Experts of a small language model.
Size: 14 layers, 8.84M parameters.
Experts: 32 experts in each of 12 layers, 48 clamped SwiGLU neurons an expert, 4 picks a token, a softmax router.
Training: a variant of Adam for the experts, 814M tokens, 6214 steps.
Below are experts of layer 10 (counted from 0) of a mixture-of-experts language model. Rows are named router (the router's row for the expert), gate (a neuron's input weights, with its number), up (a neuron's input weights, with its number) and show model dimensions 0-127. Each number is 500 + 50 x the weight over its row's rms, rounded and kept within 0 to 999. Numbers have three digits each.
After each expert's rows: "comes after" lists some tokens at least twice as common just before its tokens as in all text. This comes from a sample of Wikipedia text that the model never trained on. Tokens count by the router's weight.

# expert 31
router:476392614505502498564480497408469528531504530461533411455533424436524449457391484450544432451403510577539436514485497460519576431526463539542516486540404424546583488442495485513461498519432463499418514388504485488465438477589520453492475504485476456496522553478448505464553449523465560415515513524514460505376557478539499427537576487461482483506486568533527549454505424560537569637479
gate0:511519584452578483510445564546443522526536519517425532501601586514465539521560465483524478444492596524567557523529417593477537610528432560500549561515458490544537534501413529438556437414517567416545536443526495497582584519443496499499517460462572459445554501544563573514468488482482473569480528520460500517537547520480495425505404520493506456371496465575471533497471532642483593468521
up0:513433462513608461428416443443424450526455404412500462470423470477511564513556453420486469418477538475489531465525493565510549473577579438491360521550490462514517413428454459449464507455420505437528578462507496527538531464530503524476469516455461438603517543552540508499507487377477422584568488536517423494524527546478473593506485493544496558444498408530514454433552441533488532506429
gate1:521399544367412485483554552599436549548550545536531571395514454526468458482568545480481584463491494586563527490474485476468508523510533487476549541566457501539506511547581450634467540528483516465488478504489469430569495481532564489456485500552497474463573478384485594449447629531541492413515493451573451528530537454488571481505434473523501575445491401481477447465538500601474526477516
up1:566491415538353433403506515521490528520493605484532504427546547441487468468548516429503404474513467505504469464420529523539546482569481529489500509544491473469523531525513393520454489512459451458586536542487594572581552473502580504519456415591500538529512500444507493522533445588411488509584495495492597480592474445460475437412413386546554560483515443528582518485482475548503448545509
gate2:535484470607511535472551427488482458494477469611582463524473468584527514588505502477448501487570558452402463472495450439506594589556499527481524593560464518426568485605504500511475514513425391503481422544515437451437548394539483446458446531469494544444524581512498513517503469460383488476594454488500399543514505519447570551393466435498481487517525519447504464511507509519566584536449
up2:510538499471509468409475528516525589498475540459443440573519459425620539523520482507513501495524520436460480519490482494395493554466415448599506538510486401515552609498465454559479516483536516552482486523509456564540489448469444484481489431550634561513456470486525409443630558553425490596614529433494492535425554528522490451511563515487622520561510526495432568503513591468479501514461
gate3:432507425459560479531439414559572531455540488509475496481467581481513498418476506448536513417497540522525504574557513414513458429516528523516501542486426488535514448518535507539549461545541464568437486538439428440623540587557510426546546583512473444474472600594472522451510474431531618528521531391453541534388550542527463480532423487535510495489528570439493389484502444600469511490485
up3:496456442511493395486547514605512414446559494536541392458396445515506548436499500500522398528389499496607452490521516526454541452427446452541523483517540531462549452508500559460520521446560501619404552435459422457565464496575494431512571496498402415479463521499538512483539360477517483585497517426572514492494540527428532432467500534543466550487515519477481449521467472580496502536523
gate4:471501522450539464474586571474519520487493514516451503531477559396512425535332521590538458500580454473383503471481473500490522458560466518481513454485489455461590435474497595522473512552496488508534524421445523550494571521451483458476586444543562621529560482448462462472533440625386516446511469443438398524490451501448544480437555536501500550522501467506519589456464512548596466524529
up4:403456623505462474536560567424557474511462594492554516503468507516590438493485565541513462573524436462445467540437470575487550410519496511442442438529464518475554475439466534474523443560526528434460492412536448528473491520464480480509523540587520533575396436433435463465578505599499492559453482623462523535493537539469583418444491530482578514554450490449449523420510480548528566499582
gate5:520401443572495514507508501474574541586495435523454501527475403496430409478556578470509509543524593532485596524547526498548535538587486473421527421515480549564528538476540456493483562574494608459513529595542467433484411500498502468483559512542471526432542431479575466587519590484520554439534434517518443562409552508539558434499484562543474445575463474628513451507575493451508503459472
up5:527384466483538541567555464542529435493408488471561468442527512510469477538585534472473443574429553473493430606479486561550509500514506514469428501543440611475509520549381480573437538436466494469448553526512553458493531487441519518562471455539415435455601573482563548476442601478518515400512434594561498530514518497551492490534485477544455581504434428464463414474564575496517517435479
gate6:466529501442465490494510468438465514469522512607505460477486584437460483543469545486473456469543491452507478488538464582483572500570656442450485576521433524511481482437410491507494517540421511522516529469570467524592546552550570461524562457356491474489385558559529471501644470573446481549484453452428503562499566447465410496455455567480428464435553534521550514486454514524499550428531
up6:453580489459495518486482566525446471505570511515536616427482395425526481475462469476510468448409505562349541593437559518504570572517557518433462494479554435438497529485368373513506482564517502583475560538496561533501456491624520440452484476552483547496462447577524543538467478481506545524511518539450490513523570408487452491475521510437542435488537493485555447512495529535531378477534
gate7:458403422493440490494584466467536568523551523504575445509583557482537524486416490489403531677525603451508509483553480543500468560447518475529468474518498493495489518520557477546486540447580567420483462465467571485539579513506471501544596464390518474549510562511553553475515545482586524479532510538599475470388516488560528538460496469474430594400567437465445497459517496504527527457577
up7:433485558522482458541564514474456478568461498455552515444489511530440562493496412488445544536546568527472581522474517500498551512451541545598454585487405545498543462379463536565548501629537546517459480491459457423468417485552529622570455412471519466482487524451510459467543546530567446416405498529513418457521523482547576585505608463434495463517557470460508547424468493455526568467550
comes after: " ", " f", "==", " comp", " con", " F"

# expert 17
router:447485591575463519503536483448534503503535587511548478424516495458465444488498463514456400490429487481485481485514412409397534500522498501484569552596531450545554529587461617454491542587449521512449511440496390462474467541512545369430521506457464547434467556457455504466556490545490536487514485452549461496423503390512464466460502570401488505518494527589485593500473496540545549631517
gate0:538563511371556511543431460469456430449438439420502593487538441530507385461445500544493470518392568451543539533474482556550527529574460502469545411530511573551477434559559478525453523491465529483479501564502426477497543468578503462435433510440510501540523513482493487430459548619496545483500504465447433522411537465501490480615513423479493562452533434526485516393467481574578456410466
up0:509515478543543475571485479505439495475431467429458644502565526477514371425516505513468490523510553503405613546421576508478473452554402529489451437565526531564502451620577553528478559554542511538493498519553520423535501466523481455452522537533481431402599404445546515499507545579458543545495557526500529487456512518440529458542604460522534471547457482554457490419464418486533529462464
gate1:570550482416507587580505513414499533601470417510414513533413448441479534459446614483529578569442566491489476543520562296461465466511524609565455559473468591568532523575470443444414467558454484527480532451489536455488484518498520455454467467570553519473504523484524521529457557570493501483478606487513455493489433452526514519467505481503496435525502488588494505544493430507491513488439
up1:528530484498526504605534520552396504506498453572445638489479492474422520503469470427488542504457566435431414570468511422501441491523591547587461525532500507579555501600497503498374446517533559565464503470593455508435503477430507417402532453530614493447517412510487553516515492531503591547512550516519469485527442520522508441462459515397559485491508477467508470583552429527462496553550
gate2:409458497550450444447470519460461535423422484450507497516409452509602529551612473478566533546454501519504448436501400509447628471516439590547487521490509426558531452560479500563504495568524546477500475534477567488526439538505573525475500557512537489491440538606543629529460592435464489498506509592456565561486446486548440440482530415464626462498531453440490537481477538536433499503479
up2:511446449609602538507478546531553559489446625464580420458553464555530567480460485525522390535494583506503448490637432430552515530484452486523470500559479459528487497543476465411513518561500528472475493557571430499457425513511528545482538513480511489461515397577502484512546485411505498387507429455453521453466488465552485549525429400545596509450440411537589468485501532440487523541491
gate3:445493529544486599458479455560574510429456548421523423525517389515477583503526512500458460511425508549480538431486516416486548397473500512522560439533509391495483488485496527472441499568458441500503499528442408551491489495524509501620519591508490466476450538508403534557554523512484458429502494470574550444516540460466520461484482458531489453597518656363467454485511486451439611515465
up3:509483472368514453514420525535564484480478521552484567487559581488456501453466447415502550431472430496593537518524565498562581478492628509489462473476531468445530621468494440544466482421627526571481516458443473535548524568427520513476526531421521519491499479567543355486384543556494471525408472436419525483485523503517566430421494496467446577508496505449485452514490466559498483485526
gate4:463389615550460530557535489513469477580565487410644503481497538535463428416470474553599491501495549440554564420466497474482481521405496401531522518505489488452520473504573510471508518492478458454481574386535490422499549600518434498617551458504474451492476565479544460464520470489422494506559531457559475516464564463606487545428509500534523549431390454469476546479523518513543528526558
up4:388541525600392482566481505500460517507481513441521432442468518466517455422537473525577488423452532431495545473510424444429462584438425457545500559535570488519534511540515621495428496583497563494491504375530526472505548470436600485561506419503511534422431566482510494489547529440478455518508533404568492521484496426552400503456522465513502480444452475494528649478540484474488492547551
gate5:416462479492495482521430499444621458524512450489512501477503554512554509454487580469612488432564456419505458489551420472402495565444551573570516530559546468457562502548476557465511393454668558497488512558467456419517537449456566484444507491427415449417393526556467494449540521496516486525501518492549531512410524479541503469483464520555469511475463439523497553537400527527449420556472
up5:452484599473528476554416534509550444546514527483498524528476537553520518430413516493569472396537460500550544490492461480442552509570608490467515421540493473421539518511504540448496469533568527473521499528406410487557551469441590511435474481480520444400431474525472529410454537360531598476541516505566555488521553419488502490426467504530431526456481417537575540589420388492465488520541
gate6:481484462505544421475444596549510448413519503500443506542523497506549465523439440412442524529522446525451395464610441442525425447541479482459413493516514381548493372408504510520488528488476512535507530576511531426451578478532541489506524515548531524504443479568504560454513396459452523524550444537479565507573550550513449363435494483482477471403510551444561561545499409554480509560470
up6:468530423499489410451499611596491508413543512459448554479542503515534474513428456427511552529513462439439479450600461460509440458519518496474430452541514397541465412479563491503542490391460613569537526519549476439494565531498506538490564525519477562503472490572448541501493456456411488540580492510467511537529426543437461383457548505508472479378535490414423510602585489505459518542495
gate7:354518500405465546455612535485469434478525540514564480449504503531452445532482514538530508488472441433514559539449472556462565485509558464420447488523477550439491478411497425460499541570551536510506473552644557518414497509535488505529499541535524443525551513493481567497436435537452511374391480481483490546471491604534417427490453473511440473548531513572559448542590395564472509475497
up7:513522504486503462553515438495562398508526553392519501513506563424426413484479440502499378518457444480506489461514485512525546463438571542460438568589428486460516426459486485421435531463452495573482471537613612504436458419479491546448528613568549539495512491548474533521526534492540489562581598469508560452554464450490550504482465406535415496513458505478538574456571463455546538512410
comes after: " |", " 0", ")", ";", "|", " 1"

# expert 0
router:444467494464462429567584533434510517542530506413515483507475425472585465373427526514474468512411488537505443532530449486507569416590395456491551565541485411558508490531493528471426446530462483550505552525399511476454418556568560476489519513450440461420460611498418488393515452527497495454541428480488501405489481472519449478501538517427470459464424449531494564499476546461589487577450
gate0:415429484522551502476571604521406530534495541472509479451516475540489508612576543425456398534540550467526540552526526401480530463454489553548543563543502541412494528562429472413458459462506582546526466433386424517425434511490536518515497538453484458465448539488515546501510630433408492508401560524491507397524504492445516450482552488501511471506489555574468547485615545463449504506463
up0:449385425478435472471524490503515533505422578547442493559460471494553445613514484426453520533494503368440464506549516563495544434470518467453476508549435449483520468521498571494506511533475438433523421494528533509476475534566502521528433481537495461516529508470612517537551476521387501491475513533513529488476501547501482504616502434459425381510574405599398499388539543465581534423553
gate1:581554515477496471574461434534521458466477501547430478570442433474443515469504524454549438507508549550507499588502454521425527537493481470546358471568501471556485459534546511442489453411446592453524508492394426566524476454486493411529519465536503528382484605421464467489474425563441506646510517598496509525416547439542459444530467473513546463540405477450471491536473505515540499502414
up1:494554507446527495514548498487510450387481521516465459428493554625474606433500464470559384516509533592491477615547538553515590459587506492415532370472529440607534399563514472562482456519444462562527492484447544387521508503457535469473487496482546536446549497530534486496467429523443582467513465513502469385448480599512494542477434513478507450493508505478474488576467509489590484534459
gate2:490418500548496370451545520460467507558539481532581455470548448562477474510463587517475491536498563422532543452454510530528495492524417460505453548507558499513504505577515538453503547469502508505502549501520459548431364389594551582499513579479533463494476446390530515417541541435545461467478511579508510467524636512568551485431462502478484498358453544611516549481467494526533536484591
up2:442442467539430398446506492464572468526529469438493496439537519478526589519483557540512538609422436411481423449554440481586484473511426508457634499429490401538542528558490545426570446483439499554448473409527461433474501594545467455459567507491501481431545486491507513473537451497475478457419485467408517522557419514525500508510438425471560441545440532604545553450476567452497506483523
gate3:440409654531396557447445458548537576456431571473471505481471468500475491556594412531493452582430532527465507457604547525520470471539565584545546481470466495518527402485518533425526516440456473490488499528501476584408497525486448439439542519588522407530432473471540501497490522553403446573454553574601455573554511489539494493488480544448492465538454492521538529474574458455491481550468
up3:461440568504463537538461532605481470523455472471554487493497424501472576574517516569445505532428469459480567469460483537515525504496481574386503472501507541530512482510535461472497471389559441443453583473480450465527374520542460520429577464408568422504464499474528543502434507509459504491460477591596433506640546492563591446501606470455529395533508468459421566522490489437479489510572
gate4:391552545506541484514535520430436503445478658537477512489520575458566464567435534445569437535429495488513500545532525416492537558445448521489550485451534537499496468489405459482527567523585606525478542433579407583468467509529466437510592489521482531483539593491418522514472463558443632604513490494468534499527503492423515495568548526481428473513410533551486539493469477458470544475422
up4:476516478441560449531505569357502582508430469528495438429441519572577514572478560591549580504513407469416511496520535522456452494487402410459548437479512464526532478497463438557495538477545550541443542449524581517527505527609605562607444492542530434527473502551393539499527483421523522538538537571488556435422517482490505443520527513397513506479429444488521582489459475531512478499488
gate5:436533545503497468577529568543541572455467541532384537551453574514527482535489483500428525451457442520485486498613401369527505508514508491467578577560504479496523582522485498506600473513499446527558591541580485458437522479422445508406584546563551543515476530458458394478444577417437594507460418553529472488503528536548453571475490483481409519545529461515514522506552494448489498600492
up5:384504455532474520595529446495462563529418445542472510514493466454550567474499489504519621485413468572461518460529522482532499390474472437454537531503588429560507563477590505526594382501479492528525604477548460459536553557475469545511564498531540560489561455518418555550477502450428560421529413508517419525478525518554498608394463556456483485479480491465479436495532517533395465531524
gate6:459372542509456511530421514508492466519538469538367522398498456425433394491424424482563582514521490462440482455542449506512566456446495486520440427481556513480554541509476468568370459476460518527572502477472486474546479545512610461472518521471428490509520458539525465506613580570575455500553500451454518568473553488426493492579451609556469514461410496565514459433511501489484480527440
up6:444609576492461545502431474562458426541523499522509504467504399442455419423455499526578469430450467484511506352520480537471591450464503474528522458472591485458486577533467491532515513509475450580503501437522530483550503598442533529512532541433410588508553462539483538463569538506569583520508365442533581549527515478397386485467520555470413529507472473553496505511509442534509496449545
gate7:490523572505449551490449487495641381459642502502486537480536514477516536453448499563541466576419456500636543541547440430560578528543467494457489479477401520518527427489482571559403534434521475439493437505488442499461513463535426538427514519514511480446461596568443500527538496564451562449536507517478467483528423542569585431549571478557523577512562520491501523518478524421531520479459
up7:472522513515464522482574443413496450382519484517633558458557505520449549535513485511523453424514440457548452441535502491493475594418386452384481422556549501612477360553457509589480526447496403503488453423579525477513519500552447480553574523443539518496525521535473560494534535515458524496510451491476475482504487494455550428564543539442497555474502421528493477395556506546477445546563
comes after: " in", " In", "in", "as", " of", "vi"

# expert 18
router:463410538518517476537474551489486558506516571501476537458553503403517433462444486485499462401460459523612472543548450408486545515555483556493552473519444469486572527510422456558496430563499543601484581481525435419509494507502549378440523494444450530526498554554422462493499432535427509541515592534424447446426519477497444394528515497503474414436444538600567527485502451557513570549412
gate0:484436560550554525496534426526493548491485584498410493475521466491490534558533582442544433477517501579490564522549541473446420478590520558538506432581453487472504488568538453544447442388432499467527538519513531478503569497435500435492534518409593480471495472559617455461414398477409479395412484486434495455570446516528486436447512499523536476558513456495546514395476381511502516442523
up0:468412474534549461549525519467481524561480457540532523526516535527478499485532575422564544480492500583507508472544458639601557366588569443461494475542545415547483499450481480512499493599478472554500468580507495524492566487522497561524448329540505468468485582475502543506465466453509480561564546555481497574579610505481527462557526542445512499410485471532584518497439481623533477482458
gate1:574439469484432500515520602543525527510597533523473476467444493467557545611500532538505419539510518533458516511371509543482501535418505540457461408525541415469541592558480445516565420554506481584487413493494509587474464490421528558452537428480521526593527509458511421484488446513489530575460529416477436464476599511481613564505534575574474516544457507605500424474494523528538542447527
up1:450486339499412540478526447446519498434564615472495495540577471359540564537438509477480443466494521486497519546493469468494536484504551507596454469495572574504511571538410515449473466513530506583429480467563437436494495458458535487514496506491484481501488647521485469511444443479473514400502493383584495441515513468500485523499535428490423408585533480585474548490556512556425540517458
gate2:515517549559555485469424525460544499525615434476506533486563473416508495443430440562555553502445561472505541482562505507475400428493422553498516521552488472522434512502455501502492591505564476559436480536549507426508422476502531504377477472390546391536440404476499451433494637460475553503512498476459575437485532514576460546507471443478567489414516498602491568527545401530499509482534
up2:553516521474451466538512521518507372549426521557447492424442525475442584518521519493490580461521511399583495484425487501419548442579469570483462457465558532495530508518547519368458450538449432450475605496462479650488485518460482532492527506424503477430397571524449476467493490534447517477418444455441474538469542435434477499463529547516452469487469457423568477592513544460508620491511
gate3:502459453481459410597517462438440544499583500500496565485563507518593463554500522519467490389490513450470555552497556495615527448521514450493511541571488554474414507520508478593548506509570552572589544566461483440464547607490506511492528463511490402478577530497523516536513514509433493482510518543484438549475577433513479499620425490501469470567518352516492530426548521518635575510448
up3:464453479453629458500570524496552488480549451499497522494483475441555538407512508437553408479515420517531460515498575489539573433583498530513491433559473464522476481607562482532412464565432525586518618428486384537478558529520510443495485541529451448539497536469467479507495517506490470498531500500502481553498593429581412546461523504543398524429510517452414558552576475498390435591491
gate4:457488559456586514458536467494509489550462497414497468494513438471481383499433541379492465410509382465471513558501472478481449620539409521386590447494514425482560459558529493580411502480500466578436510514477511522482558476577546497502469491574603546517493416466502538439489420547581499546502506465541438429434542481575475526490482498499446525480426585501464439498605481487499536518469
up4:519458406567516452392540552435469435521608498434457516496466562538509532515507426401518550517490512552510380472444475548450411565454522527433475459530461530520465579518490502580520519488599579583467476605453505489545553495571584473581571517458475454480574549491487497529479542542507458439552537520448540508444603532498459488495553429494477414507574555476478529506623503542481450531514
gate5:523505556479465528463496481447516399481542462525552475457457552458421551474505527521473395523452494521501541537569503436492516493480419495539633537515493517574544477529510474499426466564499460512404554544512525495515464434480477560479558448499487517461378457509480405553490479502590431557452424420446473522614479542415438491434454491360578552481497487574461494579461410454542427516447
up5:564577520477550491506453518484474494437589478502503559473473455531469555467449500490517506425507357472549607468513408455444531624525461518486555494464396506485501529481548466548506425475494486546514478589587550578524397512492479560471476512517504521518481459521542508399493341481509575499609465434467543491463458522430522374485514429474544464408497496502531437560457450514520510528548
gate6:433536499576551513495416508466451427523510438484450470483496475504539448448389547560529581502527489541606465492533522485452550542631454505524425504565517431484474434507473552498418397548497546444495411449506532490524608530463524456495503499565568549543529493487412442448461600511496482432527480422509537583481581474506410471486602462524532501477480497596493481474465390474527448411480
up6:535475523421462422467535623394552437510549543456502452447518523532476585547460485457556483449473449475583441527522451460495502516453477497498503533497500463465503554539518575416461539445613560527461469497445556513520582502413512503497570466511528391497547550487471415347459454536439533568474576454454537481440526547537533446459596533540473536466526524542498415561598468505567538441482
gate7:466477485511557564448466407472555517456493501420459479552534486465472511487503444569468574452516516464572473554487490527388533544523583507485492426509581452559485378487587500574447403459463571448497590526438511461522538540452604590550538541536486498495574503517463518543529521542534502456495481496443506457426492529463441433450503508507449497523521652551481530579575516411527411400540
up7:515529496534473570499491565589537459517560505541484576518544516504535509438516536505427420545490541462493503541512536401434513503498535460454526514564433431468522545618552476464472490460600486592453423521461458560538514352486439492500514486501494563524544463550535524547384340451481551584461427487531478417465468413467517517520541463441489476494507478542534467414567560604498504553533
comes after: " ", " S", "-", " b", " p", " \""

# expert 7
router:481497540492454425567512500473516551476532558533469492376555452392510466463446448494479457414384467548562462540496409487546577519522511510493496477537456363527599515527429470508529504542465473600502502447510438481432478522577560384456495501464492514525488573543421490442514466506475529476574581545458465488510544448528476427543492501475473470493452482522597541474535479571490520677450
gate0:567496467558426456562424447534478460497564496524468521525488513419440452467424415519543482593451594496497555498475441519530528562514444469443522478417442474484481576497469491502419496609485491538534566440497493473438418448471542513518468438554506437457504540358453400420485382511573477422508540522489455456499461485597513470541545539507542487543457513495409600574463497504448516506414
up0:552508500594457471543469417496450474471496470415571546521545513471459489422475449450572554510532459613567508504423451483518516532526380525551497509488553431478485494505491552488478485505511468471587457572519553494388429441413507438510477430607501455529513494470451529492516492432489438497587511413402528500468538513544589527505643488491528401611510468505450499484460504465445452454409
gate1:513515563490377529548485549600556492495651478400492568510521517414474396485525461494560412429479471596425506497573501512514575498518562556485495505493421522464486558508566435472524539470544447555548473556531598486502496516514472566611536533517435540578489483495544452421477369440561482429492495512425439510458501471541514446483491505529458516545505598515500451491518531510577553545526
up1:571513451539544479491564491569423490547502495567519493469558477533548470533419510453424489487481498518488467462516454445520464585559516453514496537536541407575496441545519559416445476554560581424572550547478446640508573473555504467513545523501467505451413512519548436507523525349518455468500552568536523552496478575562510478556555538450527393499510539551490485469580418606444600522493
gate2:411464529504487587596547457589593575531498476427483559422557453486439443567436523611534539484449506587501514532392552453531552481405480516436521533510481468429484499446456456448423438498444455435498556569512468488549566555548518550515501426558535492470531585434534461617517566552505618476419480517542493478505596473570506515548513481476478453479546528429471463489533521497515518488502
up2:444553502475509545580545443516540472497534527399416558428491488470494502575394448549561435605429442498481456472382567476487511571370486456605426527488515529434539524480465489449488506456568454504513539596513489543506489528599523445500539474484382436505589546513616526557456563485519554514512524506414560478542535566569503460486452439513492496455544506486505481500530505474496466518403
gate3:500485481558456426529533437513455506499514536492525566441467564531581494313482469577579536487503571555492573523462506536548523510526467478538453452552488554489480440451504501398569452592454477563487512511549429491491503469449476419492489441502414557452545453481527361509486545406560442490420483542409428553517543590442457493495509457482480546546522487570554467498493380448473520467528
up3:478460575499475525556546443545478408513461498491505538494489480556451406511485488482484499466471457478532432462586425466544524538479542559427471595499498450441576564468525564603516511516514468561456478484556566475413461552425506483410569554427462439462625517566470381513569517460549487480482454468428480520557517498501595485428473477486501457517481564507500464467506538611528408619412
gate4:538572591499479520476604505528499451501538602528548541444542444475457473420379523563457521583394451370485510492532487475527477577492499449490487460477444474486576550484543516496551517525546490543478466430490451586566448451489462500534551403471474566468581448439543490504463384575558492423492572505482504516507474532537376553511473578507458548518511460573525509428498451519500515556598
up4:518386465495487451505546428500484510485537484507453439522563559444539478563489514564407489496500524467552635518483489457534501463503507360612521497397429506434501464505453516528478464444615510542501487462554482551464503424556487464477533484501444485452568461538468503545431427493397515519538592449524418482474499520534405443517509536580429585517514558595547478428439554475515532593526
gate5:530461450474593519576511505533582462520478556466505557512538448444576471507359540552516595508555515480494505461422462486514581537547533395532521533526510407500509383470538535469493496579455460469551509528377448491513518539451551512414506497401557601511436503525571383474537463464479593508548499546575491458427507585508545498498516493533536590486495461467462491527410497486499420482559
up5:530417515477524422514524457529466474447586493456494578462463431485439427521530542506554570431487483524478506494519503478505550472566445379564419460523500448540522445534462592528540537556415589421589475516425475529501457537475493568457465463585535521537488540611459452469533551450558525526551446473400479389431411462481513564432411539428535522483468475488567492472424517438481491449446
gate6:459389465486408532499582419477450535519587477471543514431514534486500399558566520493510528407516545548525524569542495534503509494483574463492467456510412521477501438396461490556458452507554563471404545515529563557575561503457416471456593442484518416443474545529590405389460478512412482529547502532446479560464482463486499405490456561507505482510508457487599522533517381505489445507473
up6:460495459539410465410554591580529509520517528516525512512440502595546458486503548561554391474510512507458574554461554522512496514521483482373491447570468509595516474417488429547507535464509512525523480492563511537613507502541481504479585560588457492452553472541546553369522496490567478497557487539426503415539519390488511493488532556483567496423518555463534454493451395461605438553566
gate7:562438498473428480471541455439508421549459557496482472521558458460535502396506519518570503492501620508501523359501498527567494571582484553473525447489502502604505423456556532489526530457500438443537559538516604522558478525563540563443598536438530459508480532583498550446474465451485615464518488463522507477494498402578488442515523446399452550430429578434534552453509449428513437488492
up7:481558495468538478524515417451489486497521512434463487509509552625513467490468545465536538431499409516533542381431507536569555567509461519496548444553473436572565491420615399525499445440570585425569514461504598494525491488485567547457467420471490524570475462555477543427348456484471493512551540464520470511487508465491561443456520505477572521449439527425482526517490523436500551589600
comes after: " ", " |", " re", " (", ".", " con"

# expert 1
router:477440517579496526520547517431550520491520532492561492399504458445514423453485425513474423454480569514540462470476484442427568478497464527511519560564507428525613429613506513559397549499492516508459489412474465474438460591511512504494570542480467522480570534496428442476548551549528463551548478452439432485421548428517494505565539521385509468450449506577536568424564454495537493611382
gate0:437537520550511409535507439492498573507506525492416385490465452624577546504458456486524449552465503390494517396562540569488431490529483491538502493547550470514595507491548413482624495562506559438490497488547518532510445552468573562531540558524522434474539446556556500485541521469463583516537471490535569480400448449464467471508523505453565440553455511437435515396458580485605435472488
up0:444451526492504487522500442477528497485482511399436421532525489527420472644415426452404513400491527420479516444458470457418412547487424501529506564537495489480579501484518452511445514571547484449446584549525499553533468411539495462475451642514529431526467493454564539516484486514458545523541517476466580514373507517474525468528482443512449489563449493600493404407517578492553508485469
gate1:490391488457447461550511512499463516651503586396507424558535554449509514514487448467517502481530506458529531486527452473583493443543498488577501459520511504545465527554554475554450531539453491495399471580396489520529440506481506345553454453534476477462517475502582473559564465515473493576513395484517480483454483488589520411525442528421423520481573409583602515538489493520577471516437
up1:514394408476494399495459469362566511617473476488581459413571426529516586484561465460431462473550461496586452449573468440604510479523529571604450459527442456525497463525573465479475545385458506467573506496499438557532604513471468465532503476486443496508519459518547442491512532457501481587527473505491514538436411582536497456544484587487500556501520488519532551546444491434510477464518
gate2:451469419560441475536416442504451606470440545543597497541480512476475514516479473438427524520535556475513495494562451509514535501513536497392407559535516483458491542564511509535483538429477572465517525445546507466477633443451418523438515582502525545514469574458395508484456424489473419471452445452574502556459531552487590526515522575494498438506460411412611526479498483400588557473489
up2:475477460534418551564586516518490515455579507457519462442504614495490509500489466457621413511472559535548483478469511540461509498560442475481536589485434484443494403371547522484440480620552464420409511468543468498479525507517461514517594438409500462520472612467446438502535522579515484457463467461533499533506488576557417473508468539461525614463479524578555534440477465523534577483587
gate3:453402474504471480485460515490460572426390442532552431544515604454557452516512519489451375516481447598545487480561536444488495473442557501447580505507509520431556522566513406521514482479467578552420461496465440422580568439462575537495516522446453457507471479511491489587449543338474521447503510499461415563539411511479520511495471441468522414444528485482426466446553485494449491444469
up3:519577434485504531478494423444457348505486453522485513540502405470451453484480410446459534570478460384521429417547438571507461602563507515443487551552493465468439489566511543503495525576461573432511497525538534471472417499501549451419492486506445500426509533524488458441516547548572531456465463526513427528466508565512365489547520571528540639568486492483515554473428476495468597485475
gate4:578480445531526473517493485544547510439444419487515577450645602534533477485512444422515476439533460504500506518515442442475497477505514547475536533569538521488469591504512518481488530433463502566475516608519414489599556477502564465571537499567510518423497530626490318550523444557403439505520520436552475564483493538509454432517513533430485478491496479584476636480465527524524528484498
up4:462562509550515504522582456579522599459570502473456465534573535520481551514643463530518484554524487508555597552420464481377490579465550618530556460508475453467470559541528521492491495382522512490530440482404457441501505357503427507413455465501502618540443475530455472486492439527486486520491535466464564495412539536450435459467507484535454529462512474500579491552525473406488564524498
gate5:553449507526468542505529484539480563408450551501604567509510491430550551482446528462391437471440486521498368509523465418531538522518558479531419563636496411493530516503506542493556536504484552578584474481553530492510557443519558421506447442479490439458511507522499449475445462453536475644551484482580442531514488497520447516442524495486467488455507554478369566509503579514486597567420
up5:454510503610451565416516495520499558503483584479529428428507580522573482481528405505450477619586468494485420474490495464472546479512531470575405565570509503496435479531602534442470505498476521542573460566575514492512418563469512459466474611488545526514516433489507518460551438576486523580543474468644475505494534387537424456438480505497565487505521570564496538536455489545571474567516
gate6:425478603467456483619575427564542525441439499551537506479488497521563534480480595495494496450371526518547478596489545576580422431445488476560500405466533412522503544508484569515451452453486600469518526495421519522391575408556558457536526517550486439509478537475543510471388580477496509501457606521451529480481506501526423478503494459477538557512526463542488525452529516531474612490541
up6:503511515517500508552511492526451429459370509502450443412470435425558513528501546501486486395439464558500422438391548546645457527448543445533536466497518452463550524451546429437383450467527499478578520510488485525385459471555494469502587456573502424508547482478457418411482474560481508476525450560482494475503610517501569545524483529364510534441494551487567530465522467445504504472498
gate7:502523481449496460554536519554491572520535511465536486514489483449531551542468482533439406471427436483516489448498515497546496508455522488461562583546476414378489467541425518548463482482496477505390439464427544553446540457653535471490460459400518396487504480508519516512485385458518457500481493519512442522518644460441470509509578584517550457551556455563539408388452519451443489594520
up7:474500456528560491488516586443541484553595529491462563437437424506529501522591483463402457627521525459470543494481560472481567482445454434634520428548517626583519549509456491536525479483517598516547488537467538568409431561570538462526557546468563456496485423501501450539468501535515503520478545497484484522408486568516542485502492533447525627549540519526510570440491505522483465642522
comes after: "\n", " on", "'", "ing", " for", " with"